python train.py --n_layer=10 --normalize_top_k=true --n_groups=4 --init_std_router=0.0169 --dataset="wikipedia_en"
Below are experts of layer 3 (counted from 0) of a mixture-of-experts language model. Rows are named router (the router's row for the expert), gate (a neuron's input weights, with its number), up (a neuron's input weights, with its number), down (a neuron's output weights, with its number) and show model dimensions 256-383. Each number is 500 + 40 x the weight over its row's rms, rounded and kept within 0 to 999. Numbers have three digits each.
Before each expert's rows: "gets" lists some tokens that make up at least twice as much of what it gets as of all text; "comes before" lists some tokens at least twice as common just after its tokens as in all text. This comes from a sample of Wikipedia text that the model never trained on. Tokens count by the router's weight.

# expert 0
gets: "%", " p", " Cup", " X", " record", " %"
comes before: " |", ":", ")", " of", " (", ";"
router:518499548492457523495469497520451468477525526506517458550485538465496517496500444503535443568496473535552522536526507499480459513452469593441609544552458503485487525435450470480535555529559531492530557529493494505545492585463554540483484508526515444488518500436457479463543473563504502570477487485472448478484529524527474487550553564450457513527518503469451498513486493541519526449546
gate0:438466548575606552449473520402525472511412486574459470453501526499509538496509471501527536505470526498486465491454532550475510512462505462533541461487514441456544462476498459457462466539443460451574494512534534485532513449555434490479523472534464518464525453535516476449553425426516478472516404523531514525465482545589452451500496565446541544438399507472540560495451511508529469447438
up0:554516464422382446540536473576475528499577522387561523540488467454505459496466504479492467481505518506475511511536470449498490497512557529485469518459502580546446569529491550555537540457557542569419479488457463515478508539451532526509465542479516495508441548433463525561430557590484525539479549466443476471558474476453569520522491439561499464550611498522469418545505487478490508551538
down0:516448544557564423478455518430490467429455485548416537481493482527443564481473520525535467526523496487506511510490559485471549482506427527490570511539448494466518504513429459495516514556444459412493540559527510526551506518489491491510508513448587462466470551491415497495533459438431513508470462445537455497506528473539455527456509559510492510459477495553492608547546489496467539486535

# expert 46
gets: "9", "8", "0", "r", "3", "5"
comes before: "9", "8", "7", "6", "5", "0"
router:475479482491560522501540534512479517526483501536502543562423475432554529583551566414505449445506493588477513442475504443440444529479446521485489427569495462508455568484609506473537473569529499580575515547512541481584505499505546531475482457514477437528448488515496516524492524484499456428473506481573383510513443481416505504539456468555480469492525514508497493475525493518461506513540
gate3:519519464489584463521508522461539511503493489546483505564467462483488509503513567489440437492545498543569478434516411490563472482544515562512507514491424532467529491523496490518497456521541566501571402537505475488523565522518449478462472518518492447524432496584472514523475532397575493591485464487546533394452470516472471527515477493452500550478464584560466479501497524520526489546569
up3:509532458491602493522506518437530509508493495541477550555455451468490519494501579483431428498563490575567458437506419480538474464556522568510504514508444517484532487535496503490491435518535581479570402529510473472519548506538448480476477532522511441514421475580468508508482504393562502590478445500535536425454452488456473515514482511465503566482460575562454499473489513532516481541554
down3:517497555434506535497580467542501495491469494529574493529508487525541500524517439453518535491452524497486501491562511512433480518487466469467509508484532486522518485503494481530515525489442537471501508498562482556522529532513580533522533432464528501509482495490469487482547489445510464501449506498465551534550541505522521518467483501549455524476439544451570464451411548449493523505487

# expert 14
gets: ".", "N", " N", ").", " South", "x"
comes before: "\n", " The", " He", " In", " It", " This"
router:458448480499505511524426522533511465501474456537423471564500490531517507487422534491504507498504493575544554438488510462431507477439491512489501490525454535529438485467500555529460519422491558453527530492467468514421484536500502531533504494479518486480461485565430495515479563509508487496507507495519588466430571394560534466448393514477494490524520544579470509444551488533419487433469
gate2:474461513538448566467520546502588510443464507451520519528553523412511530406528468553509505483435521506490528520481425470461493549531437520533435420477444499468507515491464526452505596480496498431543561527534456420470527563501529499503446482464445483534454529489447492494471404544465481552540420470472507514570435545502522492517485473472522449523517455518480581472493497525461509459453
up2:551553515468561455538477491472433490482512467530534459491482436578516436561449530435526471512574421478517516506524565552545489483504520492514586512567500503488495471478478475528532395509496481519493464431443554567528463478494492487513556489497439523449506431533565519543522589430553478494441542525556524488441603477494422544420494556558498496489459543447505434538533477477501512528567
down2:433445455538399483517554503515515483506485498534571542514493510480465519437487505517492560450488500516510491513459455456467455538458550543477420486529543463509481506493546500497533501564501471479488529519504466477519491544576482580491474483447533529509432492491458501529493470528507571515480486483480534560478542524442534497477539508502512521479532505530487484454571519584449510436495

# expert 45
gets: " =", " G", "us", "p", "ie", " World"
comes before: " of", "\n", " not", " War", " Court", " Cup"
router:545519546499443486539502550528493459527481445512450491455437510494485514465444549461507487500455457495540435474470451516448471499515552452489525518462466475463460512571498470513582523548427548523517559485527489485429527495587525502524542474491482532468453444498467470452537484510536509528469540538494481473503516520418473476449450533404511523495497465459524466509512570472406476442428
gate108:428545514471541557522528545444503497431468536526494466484473479454520427507546515477506525477548564468521536450525511452437464468552515552461516485571535485504490537527438406490527465531562495529579494582417518466504470479476551549511560527517526496459496440445483623538468489513487461428607574558473524472509525502439470519516539428497566533528589453498544459484484516535466505519472
up108:551449492525459477491504410560490498528515486491468565543570484550504573480459467530461500566460481528464490555480544532594527515463442459547523491444466475478535443508513566470463526464470503502441526444552524593446562542498472476462457454473505504508468550520524388446513533484508575492449442457544484531475479475544556465444500528517455472468414543450458517515526465500507450498485
down108:512471499440466484430498474514579563505588444542535479527494452470575423497463482481510616529524503549513509611456538498556536532556522450585508529442478494533531550439486499500489520494475458470457524432499477538480451511496503555476534527550400556543459513500486445491492528537464493458466526538467536416490395495516555558588513491491494531547502485514452474544536543477523458586573

# expert 7
gets: "s", "'", "t", " won", " w", "’"
comes before: "s", "t", "k", "in", "ar", "an"
router:482559483453541517547517558518492497522456451553516463486558494504433536465483401519470423481495501514411523503446604531479401516415486482582540445440545532486457504452489547509538497481518511476464430524531476481484534535442538511450512433491508476501572509560488505506535506471524538464577480530462569459491502524495457495471581567530502525485574476539520461477495528443496437493534
gate2:462514452425473434533522505474456503538440429487533511571496601464536444457494486493444498551537500450554442472552525558496577467463433531504507496491467493491454490517457471534409548531532491502551462533513494439465434472473531468471549490458483507556564545451477497429472488574483476476494446546544438513499480530443555523504551500485507456502465504625463567459519546512535476572472
up2:535464537558544544478497492510568469483576568503487480431518393525450543551491513486550481480442514569434562529448487436503447526536577483500500494520546525517522514476541525483563439461453504480447552460478507550539586539514462549502438509553528485426412467524514490562539534435524527509503562454493577507513532450544477493498473504502492556492549477386536445529499482473466542432533
down2:494533504468483487452474547589516436517473541497527507500446495473500448508418519490517494443456462489580445534533468515559528511497478559492480474467502575495499502446439503546468418401484406492497518434506514450521460479501502433416384532483442508515473519482537492472524520502477499517496496533469521637533384446481485506487535536528445448510511472522507452447476526548490530552448

# expert 24
gets: "ed", "al", "ab", " place", " round", " election"
comes before: " of", ",", ".", " in", "'", " was"
router:530508443535467523489570464497561500555523476481487470499491536491504466495505557480485513505486484471515425447508463464476507434549532480439493445507492451512528447444490578464605472407546472517508532473491451449509527448538454530546558566528508495492536436559488507478484506515430469436572477493467544490488498490575568504524506511588458538503451459497519498456485521472543568456471
gate0:542527450508494455446549471495496476483560508505497518531498425476472546512555460559417526506433526475490488504514514445525490415468578443552484520517500470469474516520502540453518433481587533523518491521486472533489468438535568545473518542502500489490594509521514519507451636543504516485503429476445519547491552501557534505530481449543509501505471501514425445511571519560539490464523
up0:502462558491508533556461527507523523492454502493512472498533557514486449491473520421576483512598500517519503517513468547485526593520413539434534474508514533539513513482487449557490541505441464470495481490508536450510509553476424447519479499518491487520392484466493479502547377442487462512507556545566489478496454469414494489452525550444511486485523486493557557503436512448434504504499
down0:494449550506466503510489516515476477497478450459507441507569471550492526483473411455500493535487517498524436448565467461508496490428477458522550569464448504570465458468409499531492452460549459517510528482456504502493437466560473503511561457477535519447442488440512494433463509510471531433444556463506490489456496527498446560501467515476476561450469436530526493570476465479469537487503

# expert 15
gets: "2", "1", " \"", "3", " m", "W"
comes before: "0", "9", "5", "3", "4", "8"
router:475502508602406543539494482494495499479506474478496483536521431477489422470500449466487526544484558500507516505500536493476490422435456570516540446528533421515485494495528441520495527524519486467459526540495519483526460468494428577533492564487500505521477508539470463529502482463509514472489463520597463461561582398442566431482584428488556501468420541501557534526456480492603446561493
gate0:527528508539489497435533522457496507477499555547458441489501492433452514477486410437516534560525473548540545478447531515490496577511477569494503537508533484457508450463528433447463502539542495536550581535511570550507468550479530450499505485438553537519519452581496508416488499459503445471500515525482468500489592534480545447462488476528519497493519493471544508525476495486514532422503
up0:521574525582521427501493549406502521474570491440464505483558421577492491509534531481478487517455543543513485492515581514520532443545533548544495561488485506474447454426531499489514494490497425493583506500516518467488494559505536504518481528463474500504512475485421555470521474521492491491507485460448469563470495502554491506527486468503599536537525552482524507511529430579472548520470
down0:570508471428509522437514505619547420491474436444505509472521476476474470504525496516529512479471500541526463429449502484432444476489392454478476509485503454501476512481485483507521498526525413550398575461521507533473518557498514515538575509471551484542588473511523512503510560483473442491500508533430440549475496532468556489434507517451485415543481502450546543525494497511558494476490

# expert 8
gets: ":", "),", " against", "):", " b", " said"
comes before: " ", " that", " \"", " UTC", ":", " The"
router:457527519399469518553464413516484606546410470497489494442515507490494549473553484521560541527531511541466487502437509466437534503475470437491532487469429494514524463456496498515452537521494546470510455505461492521470486526525490478547460557537467491482416436474518623505443478477513503475444454572497547481472533510504502512456472467483567551517510505518433512535531518511545511514460
gate0:448467433425464485533512477519454494495495528527501493487456549448462500524462442500584460524514462481477526505438505483554457516501469520464497455536553473531515475511532477504554543454525470540528465478458521465505530466436534544461532520466547487521468555482494570507512515452552521494421501498483515548505482530463454463506530471458486531574464529522502521420522472463483462551531
up0:535534607568525451427505476513494485508521503449488523478508494522545557493515521489415541489471485551587450493592467528453575496463472475503513554451454566488473516494410496478457409498536540477497539501468483487500445552492469502556450500540497509512523455550512445497462519535496496541567520484491454430484521466501539512522482517508460440432537446500492485530460528506553535477496
down0:471505467467460544520410506554484488517455563480521503486480473510577465456495411437566484476458525448469519445483536531459512546433504441492496466549479518585507527538478469552457512468472577485489454524488435581494546454549472457477508495480529538493547501522578554489505521448525544487523461544505535563478533510575508446468501503501459455605495538530470474466479498480512441509491

# expert 29
gets: "\n", " W", "K", " Cl", "B", "G"
comes before: "==", "===", "The", "=", "In", "|"
router:524545505464497447478529541435538510567483493537490515477492504526486585480511467500457479416482484498509642428523498492564494536417495539509529501463449490502523597489534493493504459486468483485557476632418497479522452472540520489498571486482489480464501469544389472517506513411454517480511561495476515447517464556542547515538585447551397516439457531496512473470507465527554479563406
gate0:498483531586480487424558525508495502520497443477486500523555508504517485514493539463506614480498550454503484490527514494565494456516549477468467539533529564419525533542421456513496502498502497495506549581430440499462447490490529535446466454497528502470546541440529521534463534469471486532439559528454442532488513517461634533514452476492437505402483494511495595508460463501457495514522
up0:528507491443528500549421458478499474500498573513469490462437462527477523500501459533502375510482460550511476478480493487436531511487464511531507464477499424574491512458582537518539516462495526434497433420566565466517539490533451468541527537487484467558440455535469490481557489529489496489502454510567521474547528484545403470492504522481549521593542473481514416457545516502526532487512
down0:517486521469554398544506528563402565551459443460471570438460496508513580474511487529480476554415464538484553543555534505519612439571531463474507467527424433521395473466472430534520488483516481474434636426500507514443548587511541468455490443469548496404480486421490426461509516476514458478449515468522525505506528521489538423485482509565482573412464496489461443510550545440545511530476

# expert 44
gets: " |", "f", "j", " ==", "G", " This"
comes before: " ", "\n", "°", " +", "N", " ("
router:510483471575522574478462403542468459521444510527479479515490593483480503491523533490528411518459466549535510467538488452508448536491536497487526468495604449435450525451606485551487574465470594417463421551444528539558434552517481479517451500473487458532470488490513437477522478498505507451476492509501508477537447509505481528501524550502488544554463530507478486477417569563514499382499
gate2:468566448508532560526543457517463510520492493512486515464429527497500515476517505532465481530591449540518472490531509434527467574533424495466453491490477476514537623436503567505447535531462470495451466483497455470475483485518480604543545608538558509462422559550507475474529612514498501492523530529471481539492539447485456463545423563435498546538475503543477491466458531503528440453467
up2:532446485459535532540557541539554544424509462518547499533527527480461424498544411500476508504519515477481553498482430524476445449458562627450485497536405484519533483510457499528464479501489489504496527507428522503443513510512574494504461461415499495499432534476414504442493467498502489514496454562530526534534547445460550507498469413505512527481489456503511425513495484506503479473428
down2:428476453387515475430484518440501542534507584520532523497542502498551520516480527470501503473455517540502465535505487515466575468477501559448502522460512519503465525522477395482482454540564493484536470539453481493456537530501520489504494506511530469460406455606448485540490493501444577496503567535458459506481565498532489504466517464521507507621535514509526518520429497512559494479519

# expert 36
gets: "1", " an", " In", "2", "In", "3"
comes before: " |", "0", "4", "5", "6", "3"
router:526521529432524522505504469543482512514545493474550488507447526492442492483451495491538537449552520533473488472508564482490496440533521467514476488459478526468545517459479510485502535553464542441489527450495550533513515517527540482546462512566454537419470482541506439486559495588536502462470476502544533478451497588423474492469446505517552517543517430474564494459409497499567477479554
gate0:519531470482472510457530528482432465472450537477506470498474521494584540521537529533612521454512551478572484450510574495536512518417547557523465527517506452476531477430581497434540517497511494605440503514450512482474407528474488437522505487451542566495468516532449522477475479525486521588522516520484531549479529543489539478532519555464509596504575518448486532437561500534492514470507
up0:499494522552545464562482483535521506521542435536485507531549500487428454525481475473385510499450455534401460522451420527466458487595474455460509490461509506535500510555442512567465488500494526439548520445554489525517543430511474521435513547524454487525515471496580513491544471440513495395487500434498502463507522492532480595482458470531479455441416483546510447531447544465542484571484
down0:499458560518520515526516400475546464545564457529517508510558479505465464511531620535509537448512514433566478494465557586455488487468515427479489502508547479528509490480545484452500515567490542548431493459543462519470517544539552474563522441497454483534516414462546573506518495493544516555502478497482454456534480519454457552523560493456555509500527509524524542459501496520486541489471

# expert 42
gets: "|", "8", "9", "6", "7", "4"
comes before: "–", " ", ")", ",", "),", ")."
router:436503445468491528470555504490520462480491522538437509461582526566491519505472489500526539477522488534457469495478520488500493511490551476456495448542530522454523486439518522490578512498552459473489506538467543490468556505550492490441504439459531520451495479516507496529497509487533452446594466434482495463537513536515479528480516542538533596510506471506517456500537404513548482525483
gate1:551464472466524446507547513491493503528491478492443488457529504550508497464471490453473508475463515484534501421518459485532531463503591529509488474561502473500514486479513545565554480574576492548485540453477511462587484474588518443442529412514551458497506503549460451529503517480598523486510519506464486595480554503529490495506501517547455457474514515481476540497490507471487415519495
up1:451509503554456522504471486551508509461518511539516449563489449452524511514539538536527488526501504518462518605478553546485454531527423462497555546447507500477435499510489445462429534438454525460493446564520485580415529524412496560518487577479478546497491518425585552484513517507402501512476502526555523446532490500479553543473495476463539498521497457533556459500531486542514563463519
down1:518478585535600554502471541484484567504432483507509468504506519536473485519508412503557486468482573496535473570485539517511456482498493495499493463435559516463493436516527513482519555538435525483494501497428515527563449493536523488472489503534537461539495498498497506483429499451529532502493548450509538496452498512537503506562497577495474469454476525495469541502417487491560465550489

# expert 2
gets: "L", " ", " more", " known", " School", " based"
comes before: " in", " by", " as", " on", " of", " than"
router:498469480546508494503400464529466439509480548480481483558489528423543500601545530574527506505471504520571558509457503516459523479481507472527546483468472492564475439509538512484509522530434456477492483464476512431505556526513530554519480399515531477521469478486531531421535488509546502512510457490529509566419435547523535530469477498568498444524558517453501525490503516536558512530394
gate2:503563551495523496525435532561480487468443504516470436488531537478458494491453562508521483434490482511495565451506521487418585564554450482509461519491511514504482576500443507548457537434494612524542500521490506436471539487495545421540514535498470471503545532427493486485484490498448459428562488551506487485539514521513483479497530530538545463471531481502520424501497508435519480455448
up2:503532558504497512528426532565478490479444505522453467491504523476465499468474567465525507429504519519526568483506526466400589562551459501516493522506517529509448563510488488531444552463474619517540496512513525428484584517456535410554550519514474461496533542432503501485521514496483462419543478539516471487543457532486451467511564510573536484456513496523526492464505476447474471439440
down2:537418543483417552490536525595499443535491530497531484471528547470462512500498551498495501538523523505535505469487492507509456475514421490518475494494377500557541465494577495506512516550484539502478424473500520491561520528529467421543498535552492548523572562516482534449515427518515507475532508426537485545526549461478485409512441552535547492513549512445504477472517415464431443515529

# expert 27
gets: " is", " are", " during", " became", " than", " n"
comes before: " a", " the", " an", " in", " his", " that"
router:477563488486503498505474496538516495521535521480536539507461503486491531427566423592512571453478526407451472466387418548482526481460468502544582618521449478509528448520553452476487450500525481484526464557580458473495543520456486502503550531467464495518527522503486519490477416466434512459506425574535552460457497508506490432521567503470465463453500508512479512501504399557558535475499
gate2:444506453509486500493537522515533439463527457500499464498542481531592483441543504566510553467547494564598506432497532433477535470552563512492525520499463507465425532481496534439523427479506547467499592425519464522500505517457495527479519519464532530486473544460533500559429458505412567512452539511604477516429494422430501517506545575469497456507557512510483506558390488522473554426554
up2:519549487523542485489485519518486419380503586464534452531452433489578545498507496531491472480536511534500469471521571439534563435585531562491491463506500497527435500514510512509516415495459472422498549508500497501525491504549550503452564551504460453472525530528504487458506489427470508500435474510488499477557535440426482519481557533570558450492569495510451469522518491520483526525537
down2:505460517473515464434528514490460524478496444458461503571490491459460527514467568537453551415492472505469546464425548481503536508475508545488486484456468474508531562503534567586464505513447499547462506494472442500496482529531479476489453534521510500482520568466461455503533553574481557499532564524480443491495464474571585482545465515459468495534434532548512440513452502515531468480484

# expert 40
gets: " with", " F", "d", " one", "l", "H"
comes before: " the", " of", " a", " are", " other", " his"
router:486496497546407547516554471499468523581450447398503437521474560446527569574550536553538538524582491509498460550456475504511481475547517478506606436486546416576527455478485471477495524466474492512491496514464528567509492419395478433546500462487534545487473485477477512490515508466531510450517521536539507512488464515432430460484476532522549441504554405477484505482492451437447506481466
gate5:525557516484492486492498577491476543577546487553540470533514460545573532497506578496500554439611469457526455582490525514552467448513531492519552537440453536473586479485528498427579482539523439479488505529452491450468505515467564490505517483442456486515505564490437499471539519507485477548456622456516541515536587502525491478476517532502443452493465559526590462515505481538468530506502
up5:454431495543502522488495413518523473426460528449476513478482536472426459505480415489507483564403520532488552445521472513456535557483470479489476475545522481549405525516447486577435520429481564505519481469533502534528498500518457500508484511545541528504479407503544507512467492481520507459532399563495450482493394482473505511507468487489546532518526439492411553475484513473524469492512
down5:445498597562515510462445506465556497553525468481496508533452462555505481394559570538460446502552520489498515527512483500425451467588549535482506390501459534518572438472562494524503487503459437485461497468511469539523508471440533426496485461439487533500569522535475547451509588472537473466512500524443510541544534562470543496482610498555506518527554498480458511452497512501477494454476

# expert 16
gets: " of", " at", " from", "b", " Man", " Time"
comes before: " the", " a", " his", " this", " its", " birth"
router:491459435518431501556507528466421572561522507482492399552518525457517529429451528623556485468472483518548473460477455479514504467467465506523484451482559534481461468468505513459527502483499517493521471483475572523538421540494542427488463441493502448456548494549510523491533485539530526450514510537493457428502516536534569463485564530499474523531494526471459513475494496484500516519482
gate1:489595438470531437464466465433459524465547453504532519471411495494485486521511527536462562528533532549478420501492439500605509510544463470414468530532481494508504484425555481509514456465573530494496530488575476530496539507473536499516523464507422482585497455444460585553440506553508476554494549480476534458535562499467476579528517471436471503526452520512438461501527590543603555498431
up1:508404564529464564541531523566521506525466519490487495547573537530494544463465467452529433499459430497550560488516551531381509517456519548575527498456532500473508529612461525532492540528440490505503453540463531485464445493549454480495490523476562475432495510534540411446562514468487537488501426512502485559471454510521499440466461514559545501476575463459547532488525438436418458481550
down1:429547454553465483506525530440485413509515460501546533482484496574586528533568551520390455475526449496537487522498434428529475502504461506505548495486487555449474515462488449527533486426409517501464480511587540517514518561469530484507507497489456420546464454513513597519542506533495518591481506548434489544470566584449509518483527511515525499511511553429489593537511485529544556463413

# expert 11
gets: "0", " B", "c", " their", "n", " As"
comes before: "0", "1", "2", "inia", "8", "7"
router:488469600468491551499473482514429468457549475470474501482459504536513493501425584580573476519553436549558575444459590503478466428485522510522520521487538457478517502506548444540405533561572504533435502499397487493523505462459509485479476521402466501555481551544456454535469508529476497504492504507449545462417487478425473454509558505492486381503585525445508483457527506406473500518510
gate3:535499507525527490446474499428473556496445491507510410543537437497530474545500506519538437580424503518455520486551500533510521461542528460499547536541505468483470461573460518501500460473554547492502507512425439495460475546468577458482467486559440427498538462472550569540476452498547458517606481465496497476575515536535501467522492500515495469472465483481537488441490533543476477492408
up3:447514502441494527573529495576553420462545528492499588469465561512452541478495474499468583462552486517544463552440494460505497533455495545495484454475485549483519543432523465522465568535454450501505514484571566518528539469519442512515536529456555575493447520558435424471547526445440538457418512521491503521413505481465511526468496488427503521535546527519453516565520470474531514488601
down3:478517541471539421520467440550495482552503514564427541550588464503484494512467483504534403566513555498445468536502433496496450520541511450491543509525485524520484525531464521491464480487465385545530481546510501461425528534525510528541513511443460497517481562488482494518463476562530527506512421516521464497486454472455531491482415485561452427472492585509519554447533477551482456488465

# expert 1
gets: "/", " H", " out", " up", " him", " them"
comes before: " to", " of", " in", ".", " from", " on"
router:522502521611527520461438532496505498512479469505522444429513507483472516535463545498463497515542467498550547539454407420454476503551496541452538546488496515497499457526490588460529469461487495520440425518444454505528497463584505496519494488527510522505542462491473476443490485492545405450443498495486481524486486460562520498504491441526470557511528555500541585462538484497556495450557
gate1:511532495602525460550543503473489578459399466543460488552522536530509555526524527617511463528531527485464460511510522513502522512510482442525582469498521516429483499502576509450503531558523517474481535483525475456523505474449498520519515489539427484494457564497547445526600479461445482501458448477551516485489532504497483487518547433540450492489476437527498554457549503503508512451536
up1:462512469572524484546543499556491576424372446531437539537527554496490516595523551578504528476512511459537413555449526489513510537549450516448568458569475486472497484544577496464503530551557512473535520479487512461446526505504514530485546465542476472508460552455567450480581477429417472481442482553424576454503540481510467478574569461539502527435471481546544531445491544495543542474501
down1:495567462481557583467447552555478550484520532484540500525494461505534585570508537513532512447476503512460452551538529504515470493488493450496471480497488531463538572478483504536531524507467418526521480461511524461572510481433461495503582494467459427570441451559470478597468521450465501501489470532524490444427511430568484471472413461468506553552505504487456520440413537449580478429515

# expert 17
gets: "==", "\n", "C", "I", "O", " War"
comes before: "\n", "See", "|", "History", " as", "Career"
router:459441480475549470464471439532564497497543548461576502519494461480442474547559530490496551480509474413509509489496593449450477507536529508455515506477548501428450538501492526507491458435531424504460503430491529487448427493482460483508493488553482431467538497529508498505543446474566537550496584430495493501507499504488496501442471522527468465432521516428447485536525510516374433618532
gate1:531569466507596497461501386478503479536514620494556493612506481504496491511517479518522471543471476508529441562479519501513558552553562536485465506453487520481528416489520507479472458481414527436492474525424459483506547512525478460560576498486521444533441483509431548463477491515572512441520517563499476457566515523539486477539423526428477518504543511498581549453490447498514491493514
up1:471465511467495588557514564501456515477432480451466452471556538500517510519566472466524465550499522529460451489478448491456526482497506514460538469469446519467533564493439478531493427466498520605474488509509574410513549538487496524426430499476531467539454520487435524499523603499470454461453488490474414561465529540494492472503528597456467487521490507451509481484482498481592536489478
down1:495431513509555471547485511530506544476522566495494534514467492566482519431547531484488546512477516482508530531525511487562485455574543500476528474503416532558550525473521530506526420460458508496577437473442518603480488570548468489549477545529466480557505516542508484517501570555487556560533463511529469451444593429455463528534483560455530526537436523488481540516518475514519474495548

# expert 6
gets: " that", "ers", " would", "}", "ant", " can"
comes before: " be", ",", ".", " of", " and", " have"
router:589488447540479518446529462434526409461529541591542533420482501466519462520538494500530419585479584541492446495510493487540498575554481461472512590511546465533459511570441416523535485431499579516483500499535488534459506510523472466492520493500491496480529530527528494508478435504502531480465529449532429550505485542547562550538494474455605543508507529568527516555471511531445483446508
gate5:493489545439537479451433541512485461482551502513502512496458541497546559494558470582498480456479462480495506526520455548520485441553579525539583565477533529442543504472507492463507464441454461453559393610487513470491519536496483503574461478502465468556498462521564529433515441503508468465499565591425477533486424555491576493486495468501535515483462493543520458487488500536466530490542
up5:497524455594475534553573461478482523518433493505489488513532471509445436498448515452505510567494531521477487481465533437494513549446415515456454452513485485573468486516502504531492542544548517548436606440518479530545477440488515519437548492487548552444504550498443481564490545486524534547519437413588531495513567462502416518507517534472467484523541508460468536502517485444541454527463
down5:524494523413504451455472594539511491453531532417518490485529558591620516469513439577519487468496525498500502522461507532540459487517538432513526575494517479481512517415445478447520466480512482514564495544417447543488501546525464500544509517440493551549511513517509521483560481488504500449554508521480513511483480512520553580463444455498548498502525456545596427554522555459452497552525

# expert 47
gets: " was", " for", " The", " were", " had", "The"
comes before: " the", " been", " a", " also", " released", " an"
router:487502483564493581466497524455571500500504476454508504519518459475555478578524529517540525459514483479565494508500480506523527458511418466479487520516537464499513506584512451492525521504578511511522423526435492511405468492453557475505545507525465518531443567504489522544443567498534444461556511529506454446461553405431453545441524490564557476472457479442513471431422460536530549422472
gate2:524528446542489472472484507442469484465486518521418495500484465461500516477531477489448467463518556458527477478439459589410504512598495439532472601497515477499497440512479583486499591470491497519539516453456476446473442535476453489521420470555537528429442480497492525543536500520579462524490491562515522508529518436498496506517536494556527456499548496452563469473596533475514545543545
up2:545512445537451474469494479469480454455488490543414511483495459460495515504554491491431464453498540457547500472445455579411512492574488449513445586484520501533478438494491577516532585468458481522536519461467501453464416515460465451521433471558540533455442509469496522555524478515570449511484484519548480489530500480476488497486531486540525445494553515434568441442608518484526528590567
down2:464531464518499565450458535469509551447519464537454506479444512531476483496524475491509526579568492447551469509537531523529526456451509512512536480437454539473530500448490463522484530492491480430536539582557513546546520507561542490507535438479487471536524438488461583454461474495463546523520460458502494524487496529415504450498545561483518454556447483529498477503469598515471456503508

# expert 23
gets: " two", " her", " later", " three", " only", " then"
comes before: ",", ".", " of", " in", " and", " years"
router:584546475440521566535507501522538422528528429462450448451503493466431502509477588492416540507579458482516495493517515494527498463471478558545557523427533499451523427510533522518494502515501484461496480487554489492547541449485483520532473448487522489479573506490480431458458535600493451495457500517557525493536484544589520475543520554561438518599462487462518493449439453506520518473562
gate0:540477525504597485422519530492521483503471530501525468489551481451422455526543520514537482533525478499469463508516514469533516515501435456500474486457494516411499518599484489462487477510444495495471471495599481533625454516569481498522533447460592436436463525573476494516538469569507482471460483512556526470532497505476534444473477427537501500468529572542446476486518555531543463458538
up0:522526504526431483537485519477495472513491500570480501502456492537601516516452508499465535505557556497505469546500511497481527476505531565540521545513465498580461477449555467510494522510517526559532535488469497455463557477392525464501482540540427547491502461432495514522442530460510508524538500517470445560449518489585462556502505544471514521549497457528524491562507429507437535553500
down0:500416521485506459507461506501453409512473493452541494509571487491500471464535486532590480486494474478546514457554576475502513461392416503384535559508544471529485459491509488557496505473496493525490493564519464506554474497479545475434553541499553552469437496487502481473521533556490536543467480521518545475522469464500530450413504483503481560527497540484510469449505526471603543505499

# expert 5
gets: "\n", " de", " Le", " per", " La", " De"
comes before: "-", "|", "\n", "The", "In", "|---|---|---|"
router:494519395516509569476457575471493485412534552467493492563416484450525425577523491537510445465518466513502458429537551530436527474470553462445440509469539501514478499470499494495503517574460482446499525489552521487479462479486497548569499529471461414464524571466467523483561445468496500429492520542495502489494486541467476528433486478414628513544522481485448554518555491525445569440548
gate0:433469500536472545526432547556475531571461486479496450457532549405507594485510514480472504578541449511523519541502521451449481522506490497458530461508495566447521446509442464455478525426551461498569456472427523444491530465545559469496542492524531505516497487524465433558517461508520544550432496506509478439568529480563510543473510558521533513536475460514464527462441482444523467559527
up0:441516526510496558514434546537489529560463504508472464436520548434507597491487540493461476545533470508542539535505476450440493521486499485470528462546509556439476456515454469477505481463514486529544444487466505421495528452504565451511525497552559501515507495537485428527513453464505525535470499510514478433552533474557493483489508567505492520542505438514468536474430494442496458546526
down0:499479499520532428502545432480479443481518530478471559505524455477509468516469495597557491458537525513510545441465436457489487484472499504517448519523544489506425444554533515511523558510475543547446461543533441580472537551562517459515493481471458473474540451488518536518564446380573511506444494439468420469470466490545530506428446539479488441462512496525495464430487494469488525495499